From a checkpoint of a small mixture-of-experts model trained on Wikipedia.
Size: width 256, vocabulary 12153.
Experts: 80 experts in each of 13 layers, 96 PolyReLU neurons an expert, 4 picks a token, a softmax router, a shared expert of 128 neurons.
Below are experts of layer 5 (counted from 0) of a mixture-of-experts language model. Rows are named router (the router's row for the expert), up (a neuron's input weights, with its number), down (a neuron's output weights, with its number) and show model dimensions 0-255. Each number is 500 + 50 x the weight over its row's rms, rounded and kept within 0 to 999. Numbers have three digits each.
After each expert's rows: "gets" lists some tokens that make up at least twice as much of what it gets as of all text; "comes before" lists some tokens at least twice as common just after its tokens as in all text. This comes from a sample of Wikipedia text that the model never trained on. Tokens count by the router's weight.

# expert 43
router:504459525574529410502514447468553474456413558500398497538516464528531501520519517532490492578456526459432505618515576464471530482425466520486518460432503450446595464401520478470529499400545404459490613507421513423454402464605395537506514422482503470498476578463492473551495588490418560434588441447551424549463467400531535385494419451495594464402520470609517543460418519431408540515527475494475569438429453458516536454522630499432568433511471493529428496520442425394430498490483511506477570513568504444509511527575500539475504489538442562458470527471562469491527507518569532521547444502452521446465446512519499556456419504475467447410515447591496455520540535481557468424465414428494472558500591493537541500547511532585490539523474487456512451533428481528481501496513473
up0:481532540552422579496460468534384484461480529523507574490500454549537542554557578566536671474489492500548492532491520467525481494490514543547438437477501495511540536436546512454543501474299533527525516482455547544423503417486501483500492462537494474510486494539456595442462482534455469485527533511489562587399471468492497453452508452487491557454489472557506527493486464454508560484518472533563410561501504471561454468558537479505388529432469480458547481606486450490502473604490454529464549475450504485547567632518540614550539428470552497479474471533570437474510565534454483549538484493491588492475385503506420459528530435537463663478542471516632458430511471536462462490493505511498579515469507485544506602541580375464523387577433451492504561566422559436522431561490476
down0:525540540559387522491509489440544532497513543443579605520465386530571504388458527526510528399505596606528511490443474503540532486515570447462466544539527589524485540470566521481558678491431486480422543495531512576512580531461497651462509509518540539508458514556548528476470498514462540474374479421414514473474568517540497541512564409527483527500486492410519522501430469443561555478513555514518457527555504499471492535521489519577556558454506465548484527534427516456270433422499440506514472542575400496513549507487552485520517391528451544566532482499531572517527479495534553466523518504413440545438488549498546557542438486473512545520457541424477398466438572503516544442495504479483404446558572535535513464511508460436521461545469479450475553529507531472500443592477467
up1:464521447468498525488408425478430598442519534504456491532582425426460445521477399472630558437504581518534438577471507502504505520471543442544440495481471433535413589487440472486385435432448514485508576424568525514584471491483518475396523521547448460538486477531568595568388513517502425498426478465494530423516479419456534499446447458450482536458577527497544447439469526562449532575505625425482525541479536549449456557431463474523549461446477515467550522568498624513551539535509465508394476442425456475439472475493516521455543540419466522488516537595477529551513513560396545490388530489560560521458501421441518560510571550532442555497509534497558505489458450500488574471507594562428536548554545573474497549584492529426468500527492523509511438513412518404495491490460566
down1:463570609473504512454622487537530469435566523462509366601501507541487465408538482497399465513482490538480473531582523552510517491576510493493439471446580582642499524543431462580388563481528456565503375494442394488484503558486410444462531547468483501579450507446511581410449480439481568472435502510526551476479546485491515528441601463526507472507465482535533490493432478453501549458555529569437552472452464492522476382440449432472498454543517429547515525422418567537426483483503488536501553505509454538515573482535447474409516495510440394514447556351490565438486484576447514568537462462500493514485501478417480549519499485419504373455493488525419466488585567493451576596502564469502532483451528578505469527515437506514462488499536506473474514590482517600488475528452511
gets: "1", "0", "2", "3", "4", "5"
comes before: " |", ".", "–", ";", ",", " |\n"

# expert 11
router:485426457459417520464503404518447529426433528503434488498401520484450450463520551559536434564489584488514470526506567464439528427482494532492475469569506495392501507424506464444487463451499476600472575480486581507511395493499434408437570472503546501526472515511515448495480602533502496482498417512569506424533554572596536507601453484513554428522527490630559549511439493440436479467481465467567543505455503481453498528564590522493585467605518512520577550533454433399494579451554548567456504480510448446563448465584545507523557512434561553457562497435526448498460553463556456483489533517473463537449411617570562511437434512563412502472518486614469453566525486494564503435481521517483489537558546511589608464491433518560475417500444550462523486496400506439540565497517603
up0:416489465412485502543520443524474551450503519539498458511486503510471497467522514449497508504521535520588535670468470571591499503539562411437527441466528618414435472442571483489497515443500518548470484503527462419509496467504505469445509483570437400565449519520488454547558330561489543492425511533465508498501481494556505490476502431464551495489515529580474414539619557557587492506454526499492526438451501561383444556559519511394513487522458558514593462580432458458601469477513462422445458487500446610522468503440563498547474491488460516588551403540480436466487563452498498509563585490515536475556538529527441473473476422468361525416458449496453516530494460484453532459564469520516536480542476474493491513391601461508415479443533595492572482472427558461601542473551562
down0:483564514559530487414461495525490621507504572491463507376515509462482513504515497410594513467433520528481488536496562474519566415523532500467462533493512482438444510472427510545518539527517499468494488463604476445594518596447540540503562500510418500438516606427438498633456514511552421537533476468558483428481507522529430544571545478550550655515564410513514557483511527448448501524588500510506564511441504382514492385534538459437497480453443451458416524529524526438437546448450438606421484543462475512540525508457525459468508482483427463524441439551458529562539480456467536560450484478502476479437501603585456531444493540353509528395518537557484589549527525572504441546497473483492490518622497547483494512572455442431356527465437464451541450534515479466522475557444525
up1:390544565526482497450444504509406484490518482511411621438484575577570555423532539495526476493566539508539477410454510385415519420521428583468453561467457376542494486512590469495525442489447496498448509457497503511536503533512470502516425572640519519504469561576498457418446492532473559577445447533436418495498546497469489558565523532536511522463505497452512470550583474499422536461500502565557485392536481446554512469463619441517556554494542496543461400515464396524605568500512459489480443535539491467476496481520504507561533423570462449537521589493478465537455572506527475519507534498461558530481505508567546418482466502582408610465422521487561510574546424469532527420483516569483449503539429480461464531438461567438470471555479392483404568527414462495502451570438466
down1:511447469478502578503572601538552519514459493612468464502540481493458453538455511442513521421450514485603487503507395502531504478499536470567495435491490515486497469573432532561600455490534503555468519510421469523596561524460571584454511526482525523415460429611537452488534470496451607485433532540583572473450534569501546528438459521538492604482519539493373424419485500584505478495462538465554482471587494456561439567459487583484363566454469529469481533447472550508494525526628472499511466527416542579503484458545540426555492497467475517639571496488560517433532547480620474472458481469429523513501491510469406571463503522494508460549526461482543439494485457536568483595549557490395405483543529511464477460613599453547481475531531552392444530538534491466464591515503495
gets: "19", "18", "17", "15", "16", "14"
comes before: " |", "–", ",", ".", ")\n", "0"

# expert 70
router:417441572547550446492528529550571513469556432594537542449480416522503560515496512482375500448519547481594507535435470570461507451554464503523441531480487529409594490489552584541470587543515566482439489413470497557419505513525511520510508515404561464553479482578554557550430482493467548515487496551556584417428434560389434486591497481588553433490509467470540463457443443577506518469564465432392527556511442438433545493477454527504520407570632510538501504480392437519502470496506479520553505438501543524575441529586490419454456470425504448550549555517536550467409512476430457517437491471472489453429538479565407463442466522493451376603546473557430534504497455449492430533489422552483509488504494582495472526506526556495465543517455524533525595526529587466516526527469581
up0:453524491413458558438439449537519492603490494500519544517523558470492639487460628484561581503480496529456525428557543519516467522517461485520475610458457558556459550508583388509376539505562510566430533502462447416487491462448524485564442549460541472522475495507490402560509449496405510532506542453490459475563485562547410509450481555554476518492539505498514457547438446511536535583434561567510506470506432627454540407447537520559552474486534447477460448486437554556475539529521512572556591455506498440484488556476448463495539433377547479452609453512613493490516529523551393518491440546589451463573491561443472509514587557515547500468517481511496494466513503426504473483448441429437565515510554475526540462494500587461646596430551486474468516480589507484582541550523436
down0:536494561406496499443480575522530476503548568453583536643409450475468478482425511495540510496487558496536531531567511507493415490523486498578460541418591433566524395554457496494570590552477465485466404512505540528545587465444471449488496587477560484504593557454553547450472494550474521484431584490522475518481549550532558510497465495495488529395517524425443493516413426557528490529519555472398516493445423488533459524484509451542498451534553429501544526514523550508544506484533429458600531523497517488498530451524537501558482501547475552479610579490504537518554400481537520454516502440502552420465419547550506543504481434534495436522390551548521437396613512454500528487388606490582636475445582526552533462537512557480502476461573521419482403539491376489451570416505482
up1:500511417492443484406578517527519550545558493531425544502396504538483440522518461473560555435552474479528463472437528478431444508602501501485462524554515473409546491536519603516473528602398492451486492455539508492450521564484481505537483414466509421456454493464436490405464542438551565480524534476516450464569582456520399489534543425455456545492431505502508466456502491613534425458519444552449446555448512444531543537553501456552490540495567586498598576526451485580546506448392432469560462504603513538472483608601499501445519523499585569498511512527475612517511514477491501496492431468478502447510478502516487437440373550441473439535400476377462488513439550456604431565553501475587433512433466571445494556537539510498546499533482489417550518409487544417444445446572522
down1:473409479503503540541490562434594559525462530477492529454507481513489434472519425524511501455499533457492463550430472486586536508510383482507431522454535564587512504487514452479563429450496459510580482596552577536506447481537511506481600463442479569558466444496509578592527539457463492580559384537506554424413463435513491536416595575458458443477533486393407477449526435516464575488534550530516509507534519490507544489480460475486529452580585432494515491470578480503467515501514530532507476492545557476541536407635502571459467553481469548484379468459581556517448535524553423420464465467437516336500515552593482488529560586559530521499484476587492505440496526447535468544529502601554509585467465548493501528460569487517512486372484465565599489558541515560504523494360508
gets: " by", " —", " with", "ed", " released", "11"
comes before: " the", " by", ":", " a", " on", " as"

# expert 77
router:522491452552512561487423463513509477533540474531536557554516510513460456481543557471500455502535458536510487467501504484550456490488501497502538460497519456565486471412427481490534500512437566504483457534508521549587519503428528594451527483546520452568455499397581567508486515451417542557410514442435448510478551575420434508452581568510465524443475517584582527405481425461397523506568542486443504544452453519499570492420517429425521444535608477538549564578479548440493529639538505411572533515520491454560461512477552550469469512579590505491515505452482514569514529511464563454504505480452579546504467513434546560550476498591471488548585505468422541529591571619609402579501552476564496519460436566492480520601575563406479608546469583535543564530571447553564587569522477
up0:481503463564527540542552437504579436562430479509475434511478545440514555546442471480538522508447555508452499533497464454465431509461459557449583424473464533492458445543438536463509472447492504459448407492578600531560403489524473486431510475504400511513518462573497512536525500388556532474436448503507519437424446550446393417531509466527513471474578423460508507412449526416578483469553534574542564514455504542443453474490484424503474395526506508492433505521516513439490604538467515473531504525478510501532514365558507479566424527391519469551502539393486516528550459542447453440426432508526516518435456627445398516603425442512511511446455563577477537596575570460453472565406501410565555526470424463467432526551475528484458531561473447551527507493424464485482582482598562
down0:393620467414463501595566461574508529541478461449489534480576465456465432435506487483507480495502516461548488494466608482504563599499463521440477636479508551441532599539564476527432473582442502539493519474526497468542561528468471459434428543514510524524544601555470451523531451444540546488436553423475544479477506514372440537514471580573457535517544591490503520432520431519505510546521456391539554586389604560417526574480504507489528562502535465490399457469478566517443589513445524363462506448527424595484455554486516426553499552488531467493600470564545466506466493459475422585447534527507507517468529466411506429478483474421447519521462450454550488467518551412442559528463548540515506468484487444566524522496528492406535545545577477458518511452578550570544425555476511
up1:520455456513575472555507508426615433509497545475452499582471479529603497404529537454469479555480556512399633449456486511539487465480424355347490473527531501549529459497510442446574545529518512532529434524450398511548438510454521513526509443434605452428439510534504489692523540499416431487505437471530483425511497488498509542429597480481622490454540519520520614537473530521456526489392442537516442495446456490637531519482572487443511497544527502475503503515432521532494498548561474512565479478496544439496440389458527618521535524583504470520442502536426514501559445544465508526504510523540493431493431469407487546470512492535442539422472512539469484547650543470567495519457496608489510485559483610509479550501510448516487482499470483517496516530568462514497481515520562
down1:412507487530471559568513472517492594448463441544560481506521545440404475500525481469409384463445514420507436514478444513388552512472471483547508444475387493452475590432527578487561418528493492435432484452480515508492473546391473347576550576589521539526508559495523495486490552565456538494494481541491522446472528454504528502517573514472558403511586480413549464540443516483494514476492571456438556487468496527483584551397466539552548517525445562451546485605547498479501556515452400530530436427540555550604493550558432512448438440581459473498532518504517526509418530469412507507532470477413505508462440401528573487451511436537504458537559527463506559413540457567511529464472454535492501434566522457409527551447537500503571507452414534481600485491525434484518412528388585
gets: " of", ":", " \"", " for", "ate", "(s"
comes before: " the", " a", " his", " birth", " Representatives", " this"

# expert 51
router:451580491458513488494414464488509505484487575428516512549475499549404451568509596444549552620465476502512503420474530443574538443427511560556436409427432544502458443393540464454576546497426573518528452602356496585471544512491487452480547449511589512500519521424493543455433494501521473602441524489475458494423531446410500524463590525583518502508426510519534540508447466435467534517583629461449474442407572502539466479539494444560434505511530453475484418577507468496465499543560582468527507479454475451518512581487577547514451499611511458558494458419488499508598509486479439488460503433461525554520515485401537606515471425611574457501421572496488519429524510593473560543473550505521510422415523570464431539495490513494554560496441534505522547497513446497474465529549470
up0:468539529498464499499455537551507393456525584498549578493405456621433557454520534487579595542534385576559474369466551430469493498490480559616487515443449461463479499508513502541520582523524553497459463449509573548579530439494455468555405585595543551472510503517536570464467499494534548493430475624449437480539487504473445410523523570439543494575542586506451335460532488398486519534528506637416521491444503541442465523610498522577527505559559494500448441497497518569501526468491526434571427492491450471524542521568554476544459558461526490517515465503593528474488493439523467506548525453505533449579544521463569550449617490418513434442485518441472557452492533493516410493461559435480480560416569547495488534514519498545510506527481471532465491437483526465516524472511376
down0:632471536461492457436514448460468511500498524470541566420548516500527505531421505420512565596597591484491668536551484530464472516412433448437510558431426446530517509466534515473461582513462428461426598505518488542477513508579486481493547500494506409533421479436473535556554518504474475539502517441430509494480502539520491494455555496579439462639439464499540513509509508515520574488609482498444456457461548534520553508450566569636428528497523489496403451475571422507642541429527458490483454445544450509506537548477529582440485489556533466436503467441442429445422526461450501480484450692500454456496561452426504407439516500526533475484495458450519472498544546459393528478450537484437480477516437539505450510531547524558469470498537439479521506516598482439492555598474488
up1:540472535568456477448434532440475463497401502464505504406480503492504567475457564508515445545426508369404499365644489459419578497391390538475527563584536470512488503374455465497523432496511492563533439500503472490454491532509544534565490568420398447425547519583551519520471510629596531558562510525631432530492411516492550505560542566503529478546538465578544481514481492574503478465540554469537465530536474474539533521432497526588508429561428531504550468506487488503527536513592438476543533473502546538438411478480449576478603464484542507509570543437460505560509514535456583421538539546474530487456548548541582535483563571466449558528486539574520530550535456516559506477526548539478502500553539609511499381465513546493508494506474482476468489562477530444587580514553515
down1:499529471601551554511496548404575498446537391496556521571518337484530545546520518554545517519529506485474463464468484561577460474364498489540566501561486459470460466478466528556569508457518455506482567489485540393389509491508474485584577496434473433506527518539538463422451573494437452547473567448503475516456595496449539437563515497518503536563583534456506608549505507503507464597515510467588446508499485500478507486550494428414526477562511537571533512531573439489542447572407430551463501535467530492511516536507488508501409507552454503519467496473535460523557554564529463527604509553546528486444436469417471525482533447510458469424525408565492465468596450536517519499516469471428424490501504411432489516443447442600488441496391394504533405568589353514456436571538480
gets: " of", " two", " one", " first", " three", " other"
comes before: " the", " of", " years", " States", " round", " months"

# expert 39
router:574428447483454447527572513520472566443544544466430463478509533403528406447492482443450519502398388504553592469449485503450539553514443567476469471498503421565415510585562407475498431371531447508561523555549434448427439506502506461424500522526428515407450500540407519475531458436547551535502493546524500559568499468495553516545480394491512524447571442548494508509431497562456445502437483454480504572475476559411538543421436500496442524428498537579539504429539535487571491506434446506461519478468489526484474531486417489489551467411419524464467533551556572453447466467535510523541512456576400481447573518573532489515574506449543481433430525486514430487525470471469581469612461521501522497440459465440535534556617487458462500568502430610498484441400537402518400449564502
up0:666428456521486502478511476482534493427569484482559516484487544434531461454402513550557489480515464512462510573504589496426557443439480597576433509433454459470516521569562491477475534565518547485539563522513528430446347560509496613541444486484460552520513419498477476473524488452507527494537479542396543520546467450573539518540539569603505518448579504479467558568518520582443544443512594463594564531509555479454551528491476495447522527540446565522534520497456481462521560461431427563431450510489482580475445434424527552556559530527505501435538489595490491543469533477572452423460426508585467481519612502466522421379532474380519603505510488524521424467478557457458502616550558544424548464610510503478516506465500484563543576516462462433473521461511560486574462497453460
down0:427507453546491407502488467572429493537547449423542543524460473490529411436603465443552460457559500527543534492459602404428535587528543498556477455514421548522549460451467512595584542453492429407512474470485482434472431568504491397504532549440534505533535615532471478511500433550569512522455458422458492518409543473520481551459462466459491623495494542494440540610419497498521479526492466471511529442413485550519473477322488429546516539501567513492508511535510409458463459590537472535370478599423490479568475511545504499489570456474459457439498478442471564502507514503533516560598557479455552436521460504418572438566484528509554412529468479412403557449469470430468427472502431566508601524508536455402479467476556519519487487517475518548451568524464480531462490481562471
up1:560559542580572473562479518513489461532628544405597422520530490511437463510479527441467548544375523506530439495528451480491516491514434534480542456486561488531536489491471473525469458552536530513488469581528494493505497523617564616401523441475519526530480456453468479520588542607444563509499534520521432576442494527513446437555639544558563540451529515491513424577491594517477426581534453569561570538548504509450559552518533474560443484409496464498516473504493478483492535433454444557576462486431416441482536512533412599501605507464552433502475502565406416457501507516440495577450505477495542511551481565461525507557494481467587554458547484464587447556543493527519502510509442478496483551419657534573546492424412577439527533563434489437437496465510530493506569578519449
down1:509561424468476526435462484517531448572485583524609530470460476402551490575487557449437407608479507552572427522517415481449485529477512371435519424533473493459504495497513537426567493564535521547546477478616519505484507487403456417476581511460593475505500538423464494506388497513499470548449569565466500517581519473520547527466562517504553463505563533456455492507517497568409503549452568549573622420480439478391409515552466427491497509519469500523410487442502595575456450445612444456586541558441533504460539476478511457562558613419417462555558500487527495520470473526496476472553544479491550465445537557444389458528447486550459498508478475466449559567426501477551511511509586500396456534554427592508509454415486538505541499502522531578454503495492575479482460476497469
gets: " was", " he", " it", " as", " had", " after"
comes before: " the", " a", " to", " was", " that", " in"

# expert 69
router:510510503548428531453535411529498523493540447379398500513479506523492531480470528609443571530480478584555451386509536462474433496532569529545467453522540460579449525413509433438495471412585434467558504504429522493496396440511478536492528487572593584556527543447531504376436519502501488394609415430560571408489529475561523444502545524482507496620507416485532524506556485390591486572590532521507515445429470514377489532535522432457499510519489558451508610482449451547420450473469469542491551484518473438509459444439542443476522612495506524492545410423512461581446457548501540424498519556591457469508471506553515460586432455472476459577484452505445541451503486518582554493506520534516475490556514533517572576478516518514480522454434569480476449572483532463430495442478529
up0:481486434533452526536501516555526481580498566470577497549423506536480393511440636542510483615573517454466522537431509527485551568519467445556495570522513508484392509437522560519515572454443527539455461537559534450601516510520544462535500521505517451548547544547460399500535444450471520481496497480550568511471516469453495439455580422469531585558556533560466551534554517473480544524466492513463558426510579548521382528538515452506448478505479478394489501496447494525565459616412493596535527436585536445412516510514479508420585503423517524612470423497429505483399494551507561480521529537490528502556465435452504516442437614543500465463445545462560469513523500488464473604534545495503457578504396560450451485608389537454435487462536503517489443537548627533444471379494534
down0:502535540500406536515517518514494584569516449514510454465557476534510537481508516416458449511394512575603541431580514535515470489516451490677501463587597494577481549531446482494566472559583536559506532509507577466459508407540473490576446502531417556510548453500528557370446468476528483524523534522426504605632472523486512499544510549589485450439425608458507496516554452519516556538636561529489535513503450432486519534458495427497523496503430440577487468520570524481548403493524508450511426563431512444489540506416548569414453426504475513488531513494516422414486519482464504459547509490607545502536492486446470590581523529562418498539370495593549518398434531505505449529525499474473416504555488552540446505499460541546495431540459547512501452507602480460542436462508506
up1:400513491539496649445532452477418554576523414504449460444443475498496495517479481533552413476451431546535566460483551516530431415489489515464525492581543506475472494668590516549437479434563484469497467540507488481545302472582482515520568501451488461528488425531436512530488530436572460501459513477529480526492561505472545492485569599454524499494553449470537412514527523475538472564460544507504560549463503565519494576520550427512523520514491531397473531503426497437460598455497546500516402480481461554488454491516512490408488444521561498550505492528478513672515493584516514490488554513480379455453481485472500506528468480573520487488464540525448453483623559414489571529509544549502577457514390451459465595500491512566491564471464477462503482579419543512418494401384522
down1:550473494505566396476528536447596469528550457541516589541564433515502545459524399517464420459546422531466429474550390545586536479587506474374521448434574502483488540536443490477530443609503510479486480498402535565530555505481481594479526414504538506584478517493420534574528564547357518528535558576554481495480459485539534495589446494465494496504442451546466393496535568492513544575503483547547516493474413541428547476516525573467520560454611480489550492501532471569524466472468494476483475523494497475513533414499459434486504472578632424449448497406441530468364571505508473512480569498490467507527457402430514486469554451534499540530540469511547511505457460566529530451539581461483433519547492454546495545456490543417626488568480583525514505551536443418477451621497469
gets: " ", "20", "19", "18"
comes before: "20", "19", "18", "10", "15", "11"

# expert 33
router:492409537555434543500531508465440555479524551496553489426452442556546460520421474534597427458532531533569501508483580470450565444517500520552463513582457492523428494521501444525550478489539436557465508510578544511549535458547530429420503557583560524488496499548429454470469542428432534478459454527508589486484545619475595536505576412528469539462542525580437576435524463513472449500477508402563521542453477463473521511455522552449537522533489474489468480507521511526505560505521546546449480480472491490569449390541505473633492497428601490476589506600578424653451537389522491476489506511517504489500430498613448473446420473500446544525501487479498426536547532455513428532507562579372479417582585481545603527557495532502505507498602495451485555572433552407537507541450582
up0:574489544409604527495586600437482511463522457405462538519448442513517475554462540463512495505562511538547503616449531516458462492497490479454472502487533474525481481380533454569405531566473501452611493524589598499489489548596583546510545510525460486492516524520469568430467457447561512567553477466536449506486522536487448471414561489505491534525496525378547544597444494518520487605541476473516445506526371558476589426493429542498505386559515563462534478447550425479488516530388554506475493518453499466388563417432478453528560449420493521560541536561513485571450464622556502545475461532497461481554428557480529521550478509502615557570440416437499539503578550503446451508468528520470529553600542431541466523519484420459560499506534529463465486520468489514402467416475583
down0:529489451503620503455497513474458508519502649498577460529490535521621482529507507496481546549586444483449489473481545503511433539517489448562546514544543494427507457498554480433480532517552441407597487480476505498525506520520494569575509507563433595509482458382396551431483484427377484475542530550504543478455478437547494417632437503456488469523496565485506421451495584447524488473523489615523525536529555460528455460581605511525482562391463499506526587592624604470456498541539505497532499615501499520547699608486497466498464476556524538474466534581577508433554538486509475557494455520469539544564517467566502580461513524453447431406571464473473488443539527496533474469516443494508496555525526523508477588448505497519471531529557457565567467476476493469530574486553449
up1:487467570613487454516492570596600571492436534497573582469564466441457537500488539486470505454521476519496544477485601379476466529503469506441516551451441534544597507589488511434463509506476450504516468510571566467479575490458536435543468426468520505378515503562560579469556430420476488449444452450505505421605604533477497407452412435624487526506516535449425519405560515593460523497466541456560504476526462452470432549565587484356581478483574463534434513449440515465549521478580465558510507437534494576471446506511503556516584553513509441551507426559519520466424545485541454499440487536504459485506506432547548393425480464476470523470436549520581524434540441454573472438586496510532550449485409485448451569465435482468528505499533455564484551486512556446463512507506539
down1:518471435511497503605644486648436545483507400550483490496495537431570509529496578447446456597528538479466509509478539555448485400495554526593537531576467554456518553510505513575529460392481519551485543426467470510527488530533433564423515625520490589494572571468526535428433602540503543484531426473486482570511498545540571410570528539465504514491459513478548515533440487563556455528445476535551480470470520499559573450509478498480490442523553472459507402515379478437544575507547578475470514469478520438619455493583489471438437456550598503590543452491521536568476513537486516446540491544468468443479506447516444433510483486520497510417515549567444499493530433506476503430438504473493496474481514637572531530602512582509521464512523547486614477503463525462565516466392382
gets: " |", "00", "04", "06", "05", "03"
comes before: "–", " ", " |", ",", ")\n", ")"

# expert 76
router:521529464523447508502558460490526499514542498411568474500468557571439616508472466612485565429501430555528460459568547529536534493594434492511547521508485412582572496475419456449559494480551452489624454490400525507501461440483589559577501545516557432549510504463474481526508482521491501485582484418611504504471473398547477494434495494512517469594505366437569487527545445447602564466458515587489439440485505462522555501461600497512473498604514597483481554499423488551422446487463454571538534570530453501442464427434500453512542590502468566461501492418462558490583486558412530470510534481526544538467389580528554566626460539522540501470505548581459490435472461554453537453530465434500517465443513534530548500536539582546415388485499508522537460550517509566427471537531472
up0:475449473418444372480538496530470415531450474485480454496516531530511536476464526480472473479457478476467448487549514568521617472486501447409541550572491489575459479478439488502567482486363430531474480503499475427415443522403495494606547591515486450557453473489458476483516498554470452523432667445476556503461541434534401615526578546433482438491579527475480527568598525497556500409573483487491437572504521377444475565472492489434535544429530421519567491454516543500446468586539603511538481419544469453588490501511462556502516443493436498424551429462525481546457484503486528426525513533435555571511535462391587436466539480552381509513516507493548486473367452499482423508516539589487488490497482468517461463510409538409466546493474470466518538465486490516575515448582517
down0:493550476455484468471437473527462496549484509466488440473509474504496500443527526536449490553426507598453452592463590511528428562540478360504486518575585474521430445566521472490515489485473479602540459460505479454473567445609461552500483487498562561527489504552567588489482430484484564525538434462499503506539595500470478528526464479471505580447497506390520403542496420554549510475479474500499545511393508548483473411419503452489544626569518513596572470424505533411444500493423424490460460481427520464539487432480578437457469508532454476487501493516465550402512536466495520499514464597517589458373519398396506592501494554474472461341502506424440489501508480547458511505540473537622400430436511539484463536522555600553468413461568531494515463527449479475528465461502401
up1:468478488454470531396465515460573523517447561480535426491474483482463566407390544493505483465537523539555457509419577505589483548495498465443573471483478548469476457537468494542438488521519454460499390496575422550488541457526382560565568473542377433539452496441559450521512568436548529569451483508493513529499448613521485534468565465526467512484434501525501417565439433576488473523478442570470532493425567470553548535494547601435605562526529483550391439459478486458575474469567464463411490448543417509500496456630546535557590500569483478426536526521502478419449544485428463538434486536474516460504532534508499384410571560451464450489438503511490574460555552529562465529504513545498441528552339560435459517575574541469512489500542465436497475524554460529514439570495478
down1:517488568455491399529547534532423545431531517510483436509554449599517499576539447511450539460520459545551505433487490469488446567459488434441538581476449534482527471417423506557488466519485498569511518600456581487518508408559517516579497496564498525479486443602525519445475540450477538529601532559533448576515448473441526498476429541500539508569424484467488462522550542448518422455524466508521520521417555457502485421511550512507446459583511492532479493497553557523481481531583473570459541469479515495488397455491358566461408565539566491592527482499457478529443605453524495379560571417380458538499498456522508499576512489476638514513561535612501589434581500425543497561580483491601584591490527434543554493569536436524482465474545536449498487462416479434497605526502526
gets: " ", " September", " October", " November", " December", " August"
comes before: "20", "19", "1", "0", "2", "3"

# expert 0
router:619483556513436477435486553504495373534453550528586590502450491459521450466515537457485512403533498515517390457377533546475484483488539451561424473556438475488490471474412462517523485528567508494491419454545477414549564478475507441487462483421478473539516526534543502510470542447439505497471386506455515482477436494464445411505524477433584566527480488553428541516431523483506468571491586407506494478451596537588530520434496542517424570458484579537555549479474602535487478438519471525507465535525532533517580441619487464426436499459498507515396457459560453468493525444564387438480464465471520485499452525549501447516421425477538463507595442505470524558519520484476450594480567471494463489406590565527554564557540568482428560493517575465541523475523505537459601588599628
up0:592444445543445568533486519426480444469522559519456493523495461523497441425464570495545517464494487455512511521486508549563513498513474494440554488454477489579492482500412407461479530462492510579482536426499515582562473538525570518625546453459482475505449522488446421517514505532552496509552514537520407490489509599486499477493499479489497507566541502471478532590467427561413492580503589483536495469613586490557428420631438560397495508433562605493545618469501516484549473505477493488470528514500572465474546612555457471484472494383525581501442427464493486505620419515450493500516482530372523395501480521477490420515515501392460466462607462451537485519526498572545533477608497463452574596416466489566537523414433427472469564546503471537465548503509477540538634541440553
down0:500448532547472503523472458561590495511415501439461582516523498562510525490452503519492488508400457490535525565583391484465452479496468486577545483499466459581556481462495477540482537480581514410559467561426478482488475519536564511500446511425402530519549530510378547478552526485535539503508589459542535501630522493454443519478455516416428561477575577556545416441451533494503617512550474490587509481462439491491570471462594455459453497569496523539511511569491577490441421570470522526537534610453463461464511553525500604521582537459433466422539447359532466573480460444449439487352475526514463472641531555486448501541507508484484448553461490533398573498552432448453470491583455515578488508525479511457453506488471525556536537594530484427468451574445533569521483520583434
up1:541529491485470420467467555437510515494513514567500589446518452524588494473462562449472511493524619451520404547566486450542497524498552500464418555537470536490478539493569430564443491472449527462473488563499587425512486435450566464488511589455504539419462531494438543571531610501482493464512509544492426373554512490496504493408398438500535454432477499476520491426472418569515455463556514551622445420496532489446455504516481468511564404496500537534490516515449475562540528573555514580504459431485456461530487471510442470517384519471489561515478531563457468434426486515437646487573519479431525505510547452446415413431499516498486493544546505405536482395429435583584488565453578507548421544457560530470574592545534549480562537454409457557412566504490507555528409546516543
down1:507462530565492535518558496405453468460530486538421517451511492642459554550504550423570476501558594578497484565476527500475472554487448500546492527539515470543456411587486544539448510493496468508570539503576445527500536505470551447482540506500457507551491468497433529603528554561508503518426526563464402497496509473501571561498529565521458563544497560555463505457435513439457442514468465625412567422465528560460489525481603424454566370633458433389538506599449478429488433540487433471383421509481499610480479523467503514471592549565560540532497526482515502480497523603525467510384514512445460475484462452435397568537395460457462558541565469481487418445520532534507495543498550559431483439514503504542508449527433420516540490546503515517430500488481479494510511529345525
gets: " ", "3", "6", "7", "9", " to"
comes before: " |", "0", "1", " |\n", "2", "3"